Experts of a small language model: width 192.
Below are experts of layer 5 (counted from 0) of a mixture-of-experts language model. Rows are named router (the router's row for the expert), up (a neuron's input weights, with its number) and show model dimensions 0-95. Each number is 128 + 24 x the weight over its row's rms, rounded and kept within 0 to 255. Numbers have three digits each.
After each expert's rows: "mostly gets" lists some tokens that are sent to it at least half of the time. This comes from a sample of Wikipedia text that the model never trained on.

# expert 15
router:123082133151109125146120136102138116088124144161048129146156074140096151098103161133127126116100105148149124134161124144172129114090133120117102134105128108143115149135155075128120144124130167127157124089145146086123130089106165155140144134090150112148127113076112083129105124137095167124
up3:123142141079134115146167104119109111142142153086123151144132110095117092124081135122140134119117130128130117083105129130143121153082167166136149136098184108146147145124099125090074102135102128086137085100124106144123151147108129166147138140107142089138146138110162077118137100146109143148
up4:100098098176088124108115135098133140100110126128103125107127160119146102107147082118128091117140121097153061118167121104167117141135124154164141128142140098099111123136165119102150172127154138128094124153113128133152139143081133147146196114087124118154112117145168154098132139113104130152
up5:121125119137128125120118095116179159173152109139117134125162098143163119137097189138118105092155086171074126152148149094090114107131097179103138108130107146109117102136129114110107145154136159073136096141121113099153113121077142146124116127142119105126136119080114123157152122124091125108
up6:131131163128109118139132139117144156131127162099119148133123151143133124137122123083115158148120101112139061098131120083154119137089131152110117116125124099177126093131140133092152128112169123172112114129137133096129118086170114159099115177093102095092153073110131087130132101141161117136
up7:068139154110156081160121131105130114077119123115105093094121119107104162119133117104127116105150103108139114097139163080149098132150137166118133102075156171144149146155105122114108143108105146140104141082134127117104116090102120158162131151152109124118134182075130062107102105133110108124
up8:138142110131137107160152104120136141139163137095098073136154126092142145115134104109102127120128091114106113113158112127111181138094104136127142115169119071098131154118128127144124123076097098185097141110125129084064115133132157117114108123135145135137130159143156152152110089147155139100
up9:121094142113158123133149115114116085148118096094130154138193136135110165123121119122146123121120138198127153123133163177149128155117120173151120123157112199135116106131144125093129138064098086152154096100188104093120122172099130145141152108133158123161119125144137094118120104109137100128
up10:138111129119132095077099134112136103134149108137139118102122120110101141138160120146134108142147120145159137089114134108203134150128186124129154125108165121105122185106138116129156164158138092166131109132139130116125153128114125101161150146140093146117169103118102081158180108130116130114
up11:129084127104153120115122141117137090150146127120117206136163117150149137119121178159154169140100106113086146150165120116130083123117145121120163134119151102145107114091121126145135130137116108082114115107101115151170169171113122127112121120135165106142139109095102149151102123121077142129
up12:131111133135141108143147091149141116078160091158111126122122139103109122105136109135141120145109083103123145102138133120139139127085126134144108148128081102126081111114163121133103108105146118152110142132114115164086177078109155122160151141106149123107163098164133162151103120121158134141
up13:161104137101107129119124114128139089104098142140119148145147108146119122122122109128119090116123129147123160111140097134106113106168098116135132159161135154132126107095146116118136116091144136141170115104153118120144115148090100187132092105135129113120142113061158163128178117126155089141
up14:133124114151147096095104130161142113084122153089114121150117114157170138115112138134124100123113085101143102158131151133146147132140204152160140130120129135124089150117174125145131095123127134125102127144120127140122139130129182124095102182093099142102166124146105087150101093126132118139
up15:133146167116082160135086132130147136152131130147102128108126140130146116123145135127150158074159107161122148093173115070125116120098101139163132065138143165164127114140116126130096129141124112199127099097128135096155118166138123143112145114090161121151109112116108089154154181105097147125
up16:106123176110161128104149152156109107164131138101132129127136128132118145144112137160134147124139123089107131083100135100133103136047158174110134154103144074155134136088122130170094145089155125128116056166098139168112119098129152132101094161125143121173103169097141117170124126122136176122
up17:162139122111131108104128123127154151161138098096110161077125111118128140134127162106084142121163113100128118159126109125147133119104175150136083113100101156172112102180136110152112131154160095126123100150128115142135110085126140127158135127088115099112165134177112138162147131109109161137
up18:110161156124143164115122097116162122151137080127129138129156143161121139103083139152149166118103115135106123152138142106123093125085172160126123113152167133134125090105143133155146134117096077159085083065154114107101161151118119138149136144097166097157113152141139065128144124116105152108
mostly gets: " the", " in", " its", "The", " during", " The"

# expert 2
router:128163137106103084115147100143142151116103108156115124100165144085118139116133082146104132129172121123123090141176160152157117178109131147156067119107129131155113146102133076139134121141132130146118154167167091103136112102152128123147147185126137081094169106118117156107125140183145109142
up3:100163128209152120135102118103153121143088170127113156118153126127125147148137182098140148106143123094100108126113113120133143124127147143114136180095148141116128148147163114148152131152125106160136105149129157078155128118139142118111110153126124070124111085142100126110124113126123151148
up4:170125147130144105145136111113114140120125136133137121187126145120079148113118123148140142147145109109115147104173142101114150128105141137147135130157115130137122153072130112175119162135118098156121117126163110096083122122084140134122124179119135159137145116109122091131121114152100182127
up5:124161150121147116116122139169142129153114127104127132159133134154152106117066123160167133112127147120154101069122149111090133163109092085137123109119185076163135182162146125108139117108107150121169144145117095107125101162128171121121152142157162125155133144116094092136127134087126095141
up6:106097142148093162095120153118139127131154116110115116094126102177148117105164126116114162137125071123108128099114112101167149139158179135138135172109092147150108119130129124117115141133117125140082111103089126108153137142080113136088130153143109119129175135137102129094093139155093148122
up7:141141086160165097117138121093095145145114138135145087188112128112095169128122123128121149101158153174119146110133161106149121167135157119090092148120124138134168134122136111093146142119126124163114127134144132088132116145090130150156162115136129125186138109131089109111133157132167127107
up8:135127113113096133107098151118112122112117137138127134102180115155098118116130152156143132090126156098095128073106139158127144188156085171158173112122104135099147153117126115162130103127113102127188107094172127118141087158147149101131065140132125136172097137137115143111145133137175114131
up9:142140070136114132105064112124094168157150155120132128114146120142132073112141126118165164110133141151136112156119123135143139144123118081146120100088142111147134130172124117101148122156143142137177149108133115126158117143096099129172148119157106109132111129159171138129166125193123108136
up10:120139115101101151097151176140155132125132144122129183115130128103163120157124107118116127090171078149164115107143129104102116146121141126157131134142108173106152132117133109169134099122131143148110130155134112078143117103139130175099168140144087082118164128122114125149128090181098100087
up11:121104114121168122052131127127095119136127133128122145100192137134122097123091153134104125098136150130136119095143150126122136138127121138119132121101137109150127134100136126156130125148135109170118115128134123100127131135124105120145120135125150093156176120132081152152138099104151122159
up12:117117141159143143137153164144139113141139111161131128187099149120126097128128143143109108122135107105141125132178150103125107122204106135152136127108157084110095111128138111130152121080147160143100104150116100085142131098092171145134112122171124111117147120165051104119146122143123111126
up13:108113109150143126127159169136112124135147139129105094153122124162105115123134148100151126123166135134157122107137149118139146151170112128143113092113123092109144135117154123112149157133135116095128094114106123099123105103074183107154130083060118129155135107140100112130125126139135158091
up14:156114143116136095154153131137092136116074146106094145139123115144107148120134117175142151083126116129117114101131099157133106162129144127113137133125138096136123121164144119113153097102086137157169149105149130126145155166118148108122164130132100104119083131125118045119103085150127133102
up15:097118150068130153111147063165118125091143144125103145186102133135110123128111121123147098120138134129149108078128144086113143090149120157138130112119154098184160163103102135149087170062125144117125132158089097147106120125136116167144108090112122103138130108128084109123145116145129119101
up16:132147088098139134124139164115059151100148151122119137114156127134103126121122136117144110124149161138113125136114184130141118155156148117138152157117078105106128125133126118121101108110144162179133089103118102118191108105079150120124123086138141127103175144094163143127117136092129121135
up17:143148144160095171085140111147133121129180136150119122139152082120148103116124130120112158133059106125115101116145134091130149132130166189112134126112128098134173149139149127134123123141114146142176170105138157117136122166139103123151137103091085126153132106160135123105120138152132118160
up18:138132112103149147116119131146142155109132132138123128134125132158131150117059172090122124128158124148106151170132140145148137109145090139153118113126078117177145081134107116112148105182118110144155114076163095067155132201114156162146152157128145103129155109158125151110140113140126116190
mostly gets: " C", " H", " K", " S", " Ch", " c"

# expert 14
router:096130128111140137120120107163147120142105155151120153095153098149153112067075162129153137089135121147082124135116130107140105159141149143158088091095136127128140121165138094137109135129134148149128125105128080108129137150131141154120149157093175133118138128137151068172095136126083121153
up4:104143127160080120089115140116112130133119157141102121118133141132114108124138129121156112117121101143116116094111171132160110132140138129119100112106186132093119093112138117126144109085042166132114142087147126117148107112077134109148120103156127120143135142137131152119112119164110180118
up5:161119100107172103112166106152109128091133119134128141122137152152120128098083131095110141114131143163126078126117147099150153130138091105143136161136123100142132141172163131128143153105131119153148145121089147136154130120122150134173158126086136133127179075120107109135104075144072110133
up6:096137151138176129077147156146121128144146150096131068114141096144183125136157125127146133124147090164151088100118104107107130071131133115132176140113113153121175090138146119106133155152159058119086140107114139109126137166099164150135133130086129088130144134114138127119095142140092101154
up7:100164163119101121099141140104141107118120164149125157133113108106131107102121124179133136114146132146128127092129125146166135150159132110103121136125080165134119155125081118070129129139112140125133134115131126119077182126092094123169161137098130118142144124109123073114146138122140172116
up8:132114144141137112097146158142132077090141143114124132136125110156150140122102115121149117127115120127161108127108110102132103122067140097175110168132105123158162137122162127112105161134137128157128107125142146092158109132138124130123151111150111119082129077104104134131127104112129160167
up9:075158143112122105152113139101145093121119147110115130114138128146147106095125103122112150150094121117110134115121150118131154125141154146117144113102111179142129149140117118102146150158067101112157156071151084116109138138136111140139168118095097117111141142141068074103137117096138127106
up10:127168153135121113143101139160148103120074156120120139165137141087175106117118108110144110134158101165165127103115187130129102122109161129174105176130145134120164133153133119135140110146117147177166119154113118086152160121104146121099107136143118115121145120118117165091083156123128142093
up11:097152089120124138122128155080118154118129146168125128123159120128110127097142157137144095128145119157086108105118111175116142161159108100164104131136097165137137161101107115117129151145116146143136129149144107128125182132117120100186096149151109110120153081117181143133093114120124127107
up12:120086144126136109175150085148134135095098116143121088104132147115108085125100113133179152098135167156123117133129166166154116134146096081125112114165121169138114144152143117107170133127111141129180134117126132126103076161140122136166090119086103122144119154149151113125128177116116102126
up13:119119140106130114080107121151151082150132119127118117168140117119146118110109156099109137066118125111097131108114095123134112158132116130150125141151155135130158120119177121144119114122173079194175120119139119136117164155116119162133160135086130133116144159136109141165073155096110106144
up14:124128119148129083124148127116134115169089129134107122117127125168149096124084129099113095093152162208096154116160141102122160134106132192146148111097123160142161094114122117127151158140133132159135119094146127115141114128090139110120147131094078110127196136130127133140137125113112120119
up15:101186088098149135121110104099108134122099123184114117121118143141149125104104125142158147152103117160149115094147118156179099136144115092137108081100128088129080099153072116189107092105123165138119185130139113130143135122142118186158157104151138117109121108142110128138133114153096132150
up16:088117109134115161131111097124077095110118118102091107121121175140147157099085115154109127152160104169099116098154173117122139170121120132121175116145136144113107147133096123132121170115112123148129111127116119135125126111137135150119128097117096116122136139104144138117128111119130152153
up17:128142144162115119154117119142105149128108131169129102115170132111134128106113103107113098111138128113130126111128135141075152113123158126157130128168134147113172153119172115146080123135130114118145142146152115141143106164095114125138133123107147132093116135104150158104110142129133111177
up18:144137105160150119085173099112172118072145144153127115095132129145171078110096138107165110122142084137135104121150143164128122101113114115106160134130115130152152142082104113186120181134078105134143137125111107099130145078148098102147124126102142118097169138125137123101168137123126149135
up19:120154106136138121175159093139111098141148147118111098117117119091111170087139188090129083174142119135157111120105151169131126142154140120180138149116117142095098116116097121110133134123158125118155157131095127098137127092112125140088116158169136122104153071159155172128108100116158127160
mostly gets: " United", " States", " University", " film", " album", " American"

# expert 5
router:110121116118124139150109116139110113118110174113072129143122073133134131102061147143103119097177101194084116094150141132171139143124138092144111126117155097143144131128118081115152111088121115181148102132102098098120159137103137135116127140097133140109112145149112115116135087145114168108
up3:093131109137126133117086100130100104088122164121116115154142127100069143118129125097105130118142106157128121133138150128101104120133112115170102103108153126129137191129183114099129115128142132179113106146114115154107152120113172139113130118120091116127107133099153138093100136071149141136
up4:103147117140124096124145143123100161099151123124127126088135128114169110100145127129134158146163099135100160132131149134118135139096143128140133136098166128115124132143114124136105114161092079139140158149132128120150114085101107168142132190076112104110175075137139065115131181153143168116
up5:161150170151102126193126140110107112121101166128109095127139135131118139092146089098123133125121109082102115113108164105146109204161155135113087100082126130100121137082145122142139121132111159177089128098159136111116112103146095150130118154106104117113149124131139096123112108114105177119
up6:117174169106137137103118133129107131128160153128113139124137101114117111127111136172109163134103105134102110144088176171122135145136168174141074162098110074132173176167116119164119131124137115137114089120116101146126157159109152138142116104122118118178183133142085126125117119096085138119
up7:121134087118136130171135133152130140121082152110096092086149113123153100122133134191140140163132122140124115144174142153098157165095131144110094111122145131078107153158129115134102113133110128096137206162110130130113120088180138174100106128157156132113136122082129152158113099135075167144
up8:099141134134111127122135123113130147169108105115116092126145139125135082121142123161121098096143123160110164191179197140120111153118109107137105120150127156158150125142094115102125117144103111134149126147124109137133159153120134141110118141137108120120120111126115111101127107156091127137
up9:117161149107126095190148167098092108131144125129111122168121121134114191126090105108120133127139162181109116098162131144132117116117109112161105151169167116100109104128167121130117104128162134141139123166096120103142172149112143128116175139094108135121119087130138117169127127106063155094
up10:125165138104122112116134124134166076117135119145106156102143125145140134111142180139126070126109119122131120133128144097169158131117148127174130122119163108104090105117119115130115136128135129124099099097142081102094166094149158114101118109083126121133145127110094123128126115106140117135
up11:136154095114124108145138109147087118094118104120103168079120092142083146130101147139102146101150130117124152116101149079082148131104131126163120149125178100148120114115159117132157115098132143127102110147133119110107169170115134127112167160161125120127165129119146127126104136153116149155
up12:128116171097134131160132153120117117133118127118110156138156116141089131103113151138087164102121142064122159102147126133151100160130135111136122087147092128100142106144124119121108113107101124109106122144140119137154125141138095155143131157132127122159129127094085077114137133121107137142
up13:106111133137124112145149136166128155081134101117109167157144143130147125124175183104153104146166117108155133142136119186138140120124106093141126121090151169108118138132148116131122147100141100142127074193091117135122081176134113088116160130140131110125158138130124123171136138153133121156
up14:151100150150104112175151203116089122154151172099133130113153146127093103107158119167108117084099149117097109141135114134115105130145142094112106112124121159094155126152132117096125134105104109151154104168087132097127093126165137116108102159143122114131117084130138110101106128181168149143
up15:108122118134107131096074147106115104148165145120103149142147090166138127151136107114102133104133152164156120099122139144127081123109160138079124116103142097182099124118115123143115193102077088133146127087131135096119114131093106129092139121131101123168083159113132128125149170111132121106
up16:129120124081132118121146139123143119123124105110126179130104074111117188116097155114172112107165177097133116123130124118133109105128133146145120139089157091131121107140148119136157146120107128137180139089124129116163166148148121121148130138164123113112118129117083138137137133096129116197
up17:145105136146140142170161051156131182122094152172121101150148102100127172126114136091142126116162138134146119116121104120127142103153154130119137120134160093154127146124148114105131114106132140099152116096080106094109123138081115158101114098129090133121118114138167164099147134096151091112
up18:161140124156145134142149114121130152089087176139117133149142138145096128127100157124132162106123092140143139090112128098099131140117150172124126136111133115120162130112134120146134129153092113100166178128089133128088146083113205118157124152092107134157118129161121153134113148129124135112
mostly gets: " his", " \"", " is", " its", " an", " their"

# expert 8
router:131149118161094101120112129155130093125111149150119125138160141163126113103137103147155110098129128164107092131140168092164127163155096141112093151129143149136148138177135079117099132126105121185108127152168056130127154150093141146125127140147104108158152152125113103133120132092163165128
up3:137160154132129144161114118129105111124102134145099105133144089105087121129157106110119127114127108093120102152093180179153134139114128139147092124118097127126086112141168119143129161155107090165175138114096146082150145166107130139166128186151101073150136104101096139159079143151123160124
up4:119145159155083119102101113140151115119172071167123155164155104116081132121143121080131145152128145142146134142124156122143109118167136133161128113167126101127166158142117119122167122143125152150173113118146120071150131124116114150107143138078097104144108099136131148113127138139149112183
up5:088130135150143109137103148147110153147139143132111146138187131130124142141079153097151146126138169147119106143164140127145095131147112115139101108162151123121144159161135117101149106158170138147169166140133109113155097139111127170150164162130098108137113125118152078096122131088161099132
up6:123134126149134140119148137107131136115130121114115122100127128105117135137102144157135131142127140150097064107114120155133146116122120108152094150157136186108107155157135120169121098130171109149106129145068085117113121141119108151170149107112132083126135116105166141116177077138125114154
up7:119097130158105168104117117131171104142130119142106097154128168177168111113145113118113158104155123101151118125106194143110181154165099116138107071141139139146154119133111126161161153113115135162135152141121126119167125152066164180119156092118114090126155123141110124125150161116099144107
up8:100142164178094117104137155098165162157081143104105142111136140116126106124135142087126076144100091145107125138121116153187146138066132127074121110103112171121115127125103117107088105150122155154134154107154089080104143107094097143145174119117115111127145101136126096099133098151152131135
up9:120152135095158118116090131135130155105143127170117154145125110154095119114096127092121138168168089154184129102128155094158106124139133112114091127138111101155132133154093122139145123087110101108101112155105100116143084125113138142117155102144170107169082144169153102163154141151116164155
up10:147132139147130135140121172165141127117163153120116144129111120096110154138120143091135145162130091140147081152117139124156086125128090092131151147103171085150104136142191116095129105099147111123191114157115104153143143171115154130172101162102095118128120145142136091154100150127140170150
up11:150149092151152152130092076111105109113095137134127142141112126156134141117140108145147095082102154065142131081088108106141136134150144146100159133117147110088130132120175118144135138098072158161100164136137134086142142113154142146132162106096150120150126141101152102151112119134118111152
up12:148153139189138111148149155127098112124092092110119129149120120125134087116122136139100142100152143094106148097164106144138135102141144155112138140112174187113161068151078110117099135145108146141139170104173129173146143148093116128135167139132139152082139126112110102119104134169124102184
up13:090134166134149120095116079137113109135092095146137139116136144147139143127101130120142097131085136121102135132114132090138102153107096142116140134174140080104147111159167108152107138096171113177124155167142134120145142106135103138105115154098103139116140181113143113122110149094172181171
up14:152105115135150108154128111182110116120111097131112156169115072102067132120133127157134092118195140125112118113114175164150115134161123163134150138116124127154100136137121126151138133159172117124157102160144099157143147141149132129136144119157152095121133111192138119100078184177129101139
up15:157115199120071107138137081140116097117121116123124149144145131133145097125132105124144150151140166138104128141139147147136130147135113111157174183139153092104124125146118111124114108123103174120109119118174118101149151131112112183113128145105104125138110116145095117147133156131147173143
up16:132112106118125149118143121120130146120179107165109127110138128161075089136105140116134126146172127159148140113157136131146105123156128144120134116166137074162143182156141120141130142061145120116169162132180058153089124143106148191149150121121130123146117140158158098118149114118097129121
up17:139115106102130111120134140133165114139121104105129107104131143127088158123121130103187120082113135122114142071166118157091104155136151117099099115143136143144156106149148114080097170089120116145177125102143103145131095142120161188156123111137117110115140124159146132104119151105126101137
up18:141135107110085117092179139111134105126127115095128114117130121118146109127132127118129170078119130115117127131124133170151143147149165151147138084136125118130198113151100105102140158118102144133142108110153100097184147136123128143118125140135088123139191127105156167098113131180098154143
mostly gets: " he", " He", " they", " St", " t", " d"

# expert 7
router:103113126121144113153144120121084118121148159113049143100162068098102155067119127112163087124127102124115139107098119088119087129119165120188099140130155133135100116125176090103153140110129123144091118127128121139144144120109138131140145143087138103153150142129138107139088113105144139168
up3:125115130179171132129114121102135109111112157136119104139143157107147109121123119175127095098107111140081133125134175113136155158116139122110136120107159116125164144137106128164124105160129170124100146104114120133154127078130094151131154131102141138146211105100142116128125133103063146145
up4:105162158121141117159165120124092132106126094125115114190121093109090115133115135176130117158116080082095132125144170141128095130097160155128121123149069136152124131137144118106113128086112094140135099103171124108131160121099147109134144160126141128097123159097167113156101153148119181150
up5:136121173109115143101118123111141090145139164112134140113101133087137139115160093162142127155119142158123147112129136127158160153093134137116136110148159149114108138135134124147141155094046114170143113143147125155136120098155155148139156167157117076095118137152143159165127124118119140117
up6:150127118144142094157169122124091073176111122109135123162140080141117170130122143108156113150110106147136138105121157141145112135081100147149146143118097126202121116117111126129126114115103117102151126098140138115107120164071160188136134141118132107114092133109138116126113104139146135111
up7:105111130141148093136132131119109152107104124103113136130149086139181129130118098147147148122108170151136102115108151110142133132135170145117135147107159092114109133149161125180113121153117122087190127148087113163107090114117166127137132148140091134148116132127123120131084146103120071106
up8:132133104132095146146110125117146108123118085112117100141148137132116117132141149179122170129180156119109129136126136195101128135123145163132126117111108141136105149155146114114093101141130112168171076147170119097126169137115133102105126169141119122121187122142075124125119122126147134155
up9:116113136131047091126149121112143131152156145155129135111155085111114106117134112164110103123153088167123087110127085132144130108149105144101154142121111116124133128105107112128071113160108171143125170098134122150120130105146118158112124164090143130123135096147143129135145146133119149122
up10:163161147133111127155101098135124104133073109122119154127125129111146145145142189111165119115127133132129152071105100140099120173147186144153134080102135104100128150102168107132154119122118127113146107123117092076124134103112117135136118121145181147124154103095099151160140093135164137099
up11:139156154111141129119116150145123099099114156127100111110102165133131115162132127140145107120136190119126077149138114106146117146123154105135134106112112168114096102095145123127139121082087060138087118145106118115103120104122169155119131100144123133076131126109082078144122079150126167132
up12:111135144148129101093117088115143137112101114145138127138127144150164111122129130123118144124153134108151127149148116180132111132135151174172142139155112129114150145135127121112145138108153125111161113104151129123152113131092146119120119129114069126090188108141111131138110107096145124105
up13:145102129141158136129132105166140124115123109125096081150167101134152118137157143129136134083187110193166143101119117167130146145157184104169128100118128120163118130128144122132116150108143111157130125146138142145141133137090198118137104151089097118133148072176127131123146138117124150125
up14:115105140146108102089117154152096129100148123111080135136125129123155137102171105111097082107112166156140128111124135127182134120138138141162149148118164092123103154144125121151137119127090146134094145134129135135154161108120187108105133161105130125118119130167142066124107109158137155143
up15:110158174156110190104113100115159113100057161115114094145122168127120092109130169096157179143147124112122108127160141119133112154104178159127109115100121120095120092152175126157153117107134091151119093102110133062152114103117147157124129155112154117168133109107119126136122120128133177071
up16:129143123122086105126101119127134120094103128128114187146132117112136094114122077179116132121124097133122123124110175134121169126128166126157155077134107139133110167136114112150130122117090113110098168127097141156141142130091108094162130133120112147133099127197140117130176113152156107116
up17:132127153114132140130124162138111131063170117089113121160170128126143155117142148143139099139140179104180095100163139117145127130098155109136130181122179096187104133136153124106164128121115152124149144122120137110169099147145131117102150163087122082111134117109123115182114165103131093127
up18:121162078130149081113151116119150143133129096124103143171160138113100138133126129167138125129135112085138137124128153145141143098144111140158095116089161080142120129140140119106146086120138082163119158121164113121134092121128120142157161136088089113137151147166083157127159126161134083155
mostly gets: "\".", ".\"", " during", " April", " until", ")."

# expert 13
router:109151128146161163113101114176120111162134120154112124114160097114163113086145141142159112083136078118093102132162182114165140130139144139122105066114134128136135144149160082151138135116135122143125146095120049136123121120103135157126152147103141120124134152138137098153145130108117110151
up4:140158111095105143142097098107102081160123197114104139116132150175164129106124133089138133122109169131112084141121155127109129139164134143141135175100104125133174118140107116129168103121106070110124131109136099128100097107158103131136113111109118125152122141079126126104097077108115143116
up5:131146143155151149126109097158119154114134113130111114145142101165131139134154114116124162142143123119088109119149160112131113117142160130099114179125117117151078077144146118156094115095151107112144129120145117146172171124130067173127140092115108107096142086166121120128092155122125118124
up6:116123160156120177126120156118149161153109145100118119193127135120157162102135134129146204102141097132132127126138140121112127133133187154122102122110107120146148155115181122132082119089114146160105151137080102110120124111082182143138184128088141119124200100122128097118120144097126147148
up7:139138144094155172085139118155126114156144122085130106152111154133142100105119119139135153117099118115130126157157099081122140139138096079120139156116196108097088114162122132170115158151109103127095145120091128128103103117102165131165141088118146110139098115148089161118113140138124154109
up8:102152155156123145090100138103107131138146160143125125125128124131142119105079132149109152077137119185119083112175127108147099119148103175131125137156157143082147129128135129121106136095148057171157120119119099101175099136122109135108110142138146115100141126127094099120096169099096173166
up9:116126139152098149097159157132145113135120152161128140150128142127156097117090140115160154099108113143047155163168160126162133139044141105131102076132135118124112132149101122136139174133128134094138129134112136107148131144149121167136143119131126110155141132124140129144146113132101127140
up10:102132090171133144141146149113126143133152095113127132087130120163138100126137130108128145122144146128136161104129121132164139162096126098087171140130104121088101210135122115136156144125107120145190158115137138122141125165113184129128142118138159101162110145096131151132138122184145110138
up11:127108117143098119134135085121172148152143142130101142137159149137102126130121133122131094109116103106099140099112138140146191123111068164129137087078123127179113152130125130149152152078130119135128144156137120127158119118086146133153141082129149108129173128140129140151144169121106114142
up12:098114120123168176149141135150157089069123092111108149150141124118107160128115155163102144108127111131119069107115139096101159157143092129172110117108094101136139180145161131177132107144131127127183178112098121134092178107145147117128122143100136136095122139173091102137135127131152148149
up13:130135128117113116147186125136095150114141142160121130084122129129133110125142117090096143129131096153083127121156143098128118091126177166106126090146108122146133180125108101166122122148156143126125147140143103155125145110129141145130128061149079129128129134122134178082124152120093154164
up14:122131090161136097088092126144136129157105137107128090108135136140130127132148125121155110067112141117093150103134144090134098158154129134140153124131124117134155132144145124114113094054150144125112146118117105104116127135118172135151183162090119099117133089131136141099140143109129125140
up15:154126153110118074141149189167117140130113148128115125112156130107152101117126148132123122095124104154111134159190128119136147115137171138139152148129124150170159107160154111124092146133133128125146122101121101131159148144106149130108077091152129106132103121155110147103105122136135129134
up16:154098160118115129092158140148110126128140110141135128130106125194162118104155132155108141140085143110069159106152132149145126145178137161165148119157171164143124123146103115138173135143116125093166121094106100103112182140142165112111129147138126114079156111135143124115162099148163118108
up17:178136127130131148184146136124128125143137154080119109097125144101147125110128165085132103143116095127095146129167085120129143127111145153124140106162117128162108127132103114108142170073105141145146138122153097120094161144120134128125158112118139104134132117107145130126144096125141127086
up18:093135115125160135108139109134133122121166124165124133185175097130105107125136146098145150121122090139149155103104144058142127161119137104130121111136135099161175108174189123082121159121144109122140135163117122125096161088124139111172151136124149134160113113105144111163124151161137107108
up19:102133109141118140150157128118102124130097132156120129152126129140160106129156102173105084156132108119151141172107134151154147214141097094135122171123113155140148099167157108168095103116136112111135126151105110111104132105145142095133147178073130119142174119078153131133117158110140138176
mostly gets: "ism", "q", "ion", "ana", " song", " America"

# expert 11
router:088161140139068164111102143136141133097085144107107159120154096125107152094084141116161123144173126145114103149074163150114125171106144130153111127086142143115167074112106083109143147094135108156120127138104075110153114169149143155145123130111101098111149115126082129157146127120123160145
up3:150119127128124158127143152132188099152116104138131089082146083125142111112158138072109112135153125114119134141139128131131145151134065089093087103153132143111146118123146119114086137091104126150163071107163152076166142150117135134090174130137128133130121118164116152122127128136120147126
up4:112099135124082116140101151109138186092111084161135136121178119114132127118096157142137117107133134097109076162087134125133130094113150163102130164145101146113092170143139117092116148128134124117120131108112140160189129119132109145099120138131135105161200103152096145154132147151092158154
up5:127130168158095117110099166102096117134102130123140108102157126166143130126103098098151117149128128102123137101137144076079117190060143111141140140148137119137089160102152111143137129123135144155115141079138115131143171091134149172106149095135089133094077158083096162118135059125142159092
up6:136158108094107123133110122121131121098064089106125104135115136096101123125100122131133112126177113118126100084161136116108100111112128104147148067125163151130118111160159109140124100089145139154144104138110105152097139103138084132122116095130167105071152147115141091147122103109159139146
up7:148130137187119141089073064146170137137128130119123146135120138144096139141123152112090147098129145118101129140117153124121122151141177132136147136100093145108170129192127121120111142143107114138132104123166082181130104153067114094104163131133138133143128124085145147134131102137116121099
up8:169104159128120103139135116102131124115108139116098107109110133122146122095152122072144175097127102122094054137145115149111115138154174096093119156126105112120171117095143120100117163127131138131120148097162142118123112144097157115107184136138138098137132155149176134108139143154165112124
up9:106105162135129136141159153154131127098131139130114126108159100114102129117137133143146124142142099183156117176122142124153111120112108127140134143157120121175091134141139117094126151106130132161156110130164123144108116142192150134115118123119096100131144115146089141166092166161124095136
up10:119121153149113179139114087112124140102111104138102174123131083139152149109127122131147149116104163113104133107114102174093134161110105157128141150143141105174153146116126124124105117101124130144119133129136130136115097131152111157148145124130131094129133077109186134103158111136100149162
up11:114132141110148093156145140148125141114132124140114130149150102074153110094126117149164180131158138136101115088113133117145095107135115111139132152095142135105108139143096125169147185135140140130107163165091151141117090126146164176153120126150142128127110120086162143140123117081094155135
up12:121118126124118163154110101144099129085099094139093166128140101141102159127093088098178126099150137140151103093114153136152141139080127151175129142194086115120116095097143129142121181118134163170094137112121124152119111131105137116131139121089074125148105124129144112111171143118120112100
up13:111108129161107116076161181117171107131100151122121146085113120132168129121176147103145151122161140190134118126133163108178186173129106122122124160147156138117109180114151117154124130124105160116108113132117154063129134137118165155109134135147107131124131129132109117101095132136174184134
up14:101111129111105161098098161118131138114102122151126083105132097105138163143102130149147077110167097130141109112123121097096139126117082116109127141099101132119136123106135112135146150107139150148128144114138129099132087129141132081168157121144098112117110077134149125142121094161119125140
up15:082123135121110114126132115145156164134120105109107166132117125143164111114141114126150126137145128178126132138116152095139137137120109102109110134140148135111135113137154116163154099120063096137161126160122125140143130125146153152120148121146104101169092132127115099127118168130152102182
up16:150148140160120144167139126123130112086122135120091135182169098092098144097112149110112137079086109149095123093118110124115121157160105100150080151110123125114101147113121122105102124139101102126163139113143121105121111159088125165112117098092118127117130101131159108103113149121119152136
up17:157128107127085103106126116099151122115114098126127123130129160146156157096121114086115054138134138113115124134116155186129090135158136146190077056108097120115127144106168111127095171137136114114158095155155140120157132147130165155091162121137131114093161111074144123084112133129137116118
up18:113086149132120122147118112104115114081143098161134115121176092093160135084144134129148112124164121147097092137123130148117071131143124163118101161123119132140151147099156114096113142152096075147122140176143116128108169122158116100128135167178109111115127126121107140110153127125139137115
mostly gets: " has", " can", " would", " have", " used", " there"